{
  "hidden_size": 224,
  "hidden_act": "swiglu",
  "lr_router": 0.0018,
  "num_key_value_heads": 1,
  "parallel_block": false,
  "init_std_o": 0.0334
}
Below are experts of layer 2 (counted from 0) of a mixture-of-experts language model. Rows are named router (the router's row for the expert) and show model dimensions 112-223. Each number is 200 + 30 x the weight over its row's rms, rounded and kept within 0 to 999.
After each expert's rows: "gets" lists some tokens that make up at least twice as much of what it gets as of all text; "mostly gets" lists some tokens that are sent to it at least half of the time. This comes from a sample of Wikipedia text that the model never trained on. Tokens count by the router's weight.

# expert 64
router,188,160,148,230,170,215,224,208,139,186,206,232,211,215,180,275,186,198,194,224,198,210,178,263,190,194,159,148,210,219,207,152,210,236,216,188,216,188,200,176,231,235,225,199,237,200,156,201,186,173,200,262,227,232,135,201,176,188,159,174,198,244,191,184,245,191,223,170,219,233,165,223,138,194,221,210,144,193,198,185,209,149,167,237,176,182,239,213,178,254,190,133,209,219,209,248,202,203,198,227,247,196,231,199,160,178,158,246,240,216,184,205
gets: "et", "ar", "al", "er", "y", "at"
mostly gets: "ary", "aly", "et", "rypt", "ar.", "all"

# expert 34
router,210,199,185,249,178,187,233,216,166,230,174,162,213,179,209,211,278,116,165,224,168,180,178,223,170,254,213,199,204,282,153,260,221,232,213,159,228,211,268,190,225,196,168,172,181,205,219,213,200,195,162,216,227,186,164,217,183,194,208,207,279,195,170,206,261,236,253,211,186,184,194,166,148,199,188,198,206,142,189,169,177,180,176,191,222,172,209,204,174,204,192,202,184,249,168,186,275,203,159,234,219,191,208,198,218,168,206,206,223,149,194,182
gets: ";", ":", "-", "s:", ");", "s;"
mostly gets: ";", ");", "s:", " 0;", " —;", ":"

# expert 68
router,195,216,201,242,195,173,209,217,151,188,169,195,212,174,193,219,232,140,176,211,198,190,206,237,183,239,185,222,241,257,124,243,231,212,217,151,223,229,256,210,244,204,180,161,205,228,216,201,185,171,182,218,259,172,148,210,182,198,204,220,254,206,201,217,262,230,261,226,173,227,224,182,157,181,223,170,217,138,188,215,169,174,183,193,209,187,209,217,178,243,213,211,221,253,121,214,252,225,145,244,194,185,204,194,170,182,203,198,233,157,182,181
gets: ";", ":", " 0;", " /", ");", " 1:"
mostly gets: ";", ");", " 0;", " 1:", " —;", "s;"

# expert 71
router,240,212,156,187,166,127,179,148,145,163,175,200,180,207,206,228,250,168,184,183,188,212,194,240,160,241,206,157,240,204,163,247,232,178,206,230,171,232,221,221,223,239,201,207,205,167,183,197,203,157,170,198,219,163,154,214,207,245,214,194,265,169,215,209,249,204,216,212,212,214,209,228,217,213,206,195,196,188,204,155,174,185,194,188,202,143,229,181,122,217,205,179,177,210,133,180,217,175,172,205,187,238,183,201,286,191,212,203,159,196,210,262
gets: " (", "/", " \"", " $", "(", "$"
mostly gets: "/", " \"", " (", "(", " $", " (C"

# expert 94
router,228,229,163,219,184,171,190,143,128,186,186,177,209,224,203,225,187,167,186,164,184,222,182,214,194,295,202,190,220,238,194,194,224,196,203,176,225,225,202,209,208,235,188,165,231,226,176,199,231,182,170,203,204,135,161,206,175,233,234,214,287,197,217,216,225,189,256,238,284,235,279,172,156,207,220,211,226,174,242,170,217,172,173,167,229,153,215,205,211,237,216,204,173,190,189,161,220,122,229,273,193,230,215,224,239,173,201,173,156,253,187,189
gets: "-", "/", "==", "===", " (", "==See"
mostly gets: "/", " (", " (C", " (A", " (S", " (B"

# expert 58
router,200,192,185,208,203,171,216,186,157,174,170,170,214,144,240,228,220,147,171,195,145,131,130,193,175,241,168,190,213,295,157,217,256,221,236,159,242,199,191,214,193,212,209,151,213,235,203,223,194,206,181,245,242,171,133,243,126,217,228,225,306,220,175,205,276,209,262,236,200,185,204,160,133,216,155,221,229,197,169,183,197,164,181,161,214,159,190,232,157,230,172,186,147,224,168,192,251,177,168,236,207,209,201,222,211,175,213,233,203,182,176,200
gets: "-", ":", " -", " –", " —", "s:"
mostly gets: "-", " -", " –", ":", "s:", " by:"

# expert 85
router,180,193,150,251,164,157,179,140,163,229,211,235,190,150,177,200,250,151,189,189,172,208,166,217,192,244,158,237,196,232,201,235,184,294,198,192,252,246,203,209,199,201,181,165,223,220,222,199,184,229,191,229,228,241,182,205,175,170,151,197,221,271,196,186,194,180,189,205,167,185,157,197,171,267,186,199,165,171,206,211,227,169,166,188,182,180,234,256,190,164,222,200,190,201,188,166,219,188,217,221,219,239,217,213,183,184,204,212,223,208,220,266
gets: "or", "on", "at", "ar", "ot", "it"
mostly gets: "ot", "or", "un", "on", "ron", "ir"

# expert 91
router,210,214,161,205,149,158,209,174,189,247,171,191,188,198,247,208,208,218,225,193,141,163,158,252,155,219,189,220,249,254,106,182,203,192,197,208,202,224,237,178,223,244,188,212,210,174,186,164,199,161,170,228,200,170,214,184,147,206,177,169,214,214,150,178,213,172,186,158,215,171,183,205,207,247,228,184,190,132,206,201,131,187,207,230,179,140,222,167,203,227,193,208,193,191,152,198,201,160,207,192,220,207,181,280,206,197,170,216,202,248,202,235
gets: " two", " other", " one", " all", " some", " three"
mostly gets: " all", " more", " other", " two", " one", " most"

# expert 79
router,221,180,201,218,179,171,156,180,198,220,154,243,176,187,219,199,174,160,193,162,206,222,200,237,213,220,182,175,236,197,134,181,226,221,198,190,198,231,171,204,165,228,133,225,206,234,192,164,211,201,174,217,179,201,174,165,188,202,191,232,176,283,223,162,190,173,209,198,228,194,185,153,176,237,253,182,180,182,201,243,189,142,146,155,234,213,223,184,191,169,257,183,175,172,162,167,197,136,219,225,230,191,220,236,170,163,144,242,179,174,174,206
gets: " also", " not", "ly", " more", " its", " later"
mostly gets: " also", " more", " not", " most", " well", " local"

# expert 12
router,193,247,194,207,197,192,208,187,196,202,139,174,145,221,222,193,224,190,156,210,130,133,175,209,210,193,167,222,234,203,143,247,180,210,224,169,239,173,189,240,188,208,184,194,226,204,185,130,208,156,185,224,221,194,172,137,182,156,268,173,209,259,186,204,223,182,213,173,186,218,199,200,192,217,171,180,177,166,208,216,184,167,190,194,256,157,186,207,182,237,234,218,205,174,162,209,198,161,228,213,245,206,164,186,216,145,141,220,193,223,196,223
gets: " the", " his", " their", " her", " its", " first"
mostly gets: " his", " her", " their", " its", " second", " first"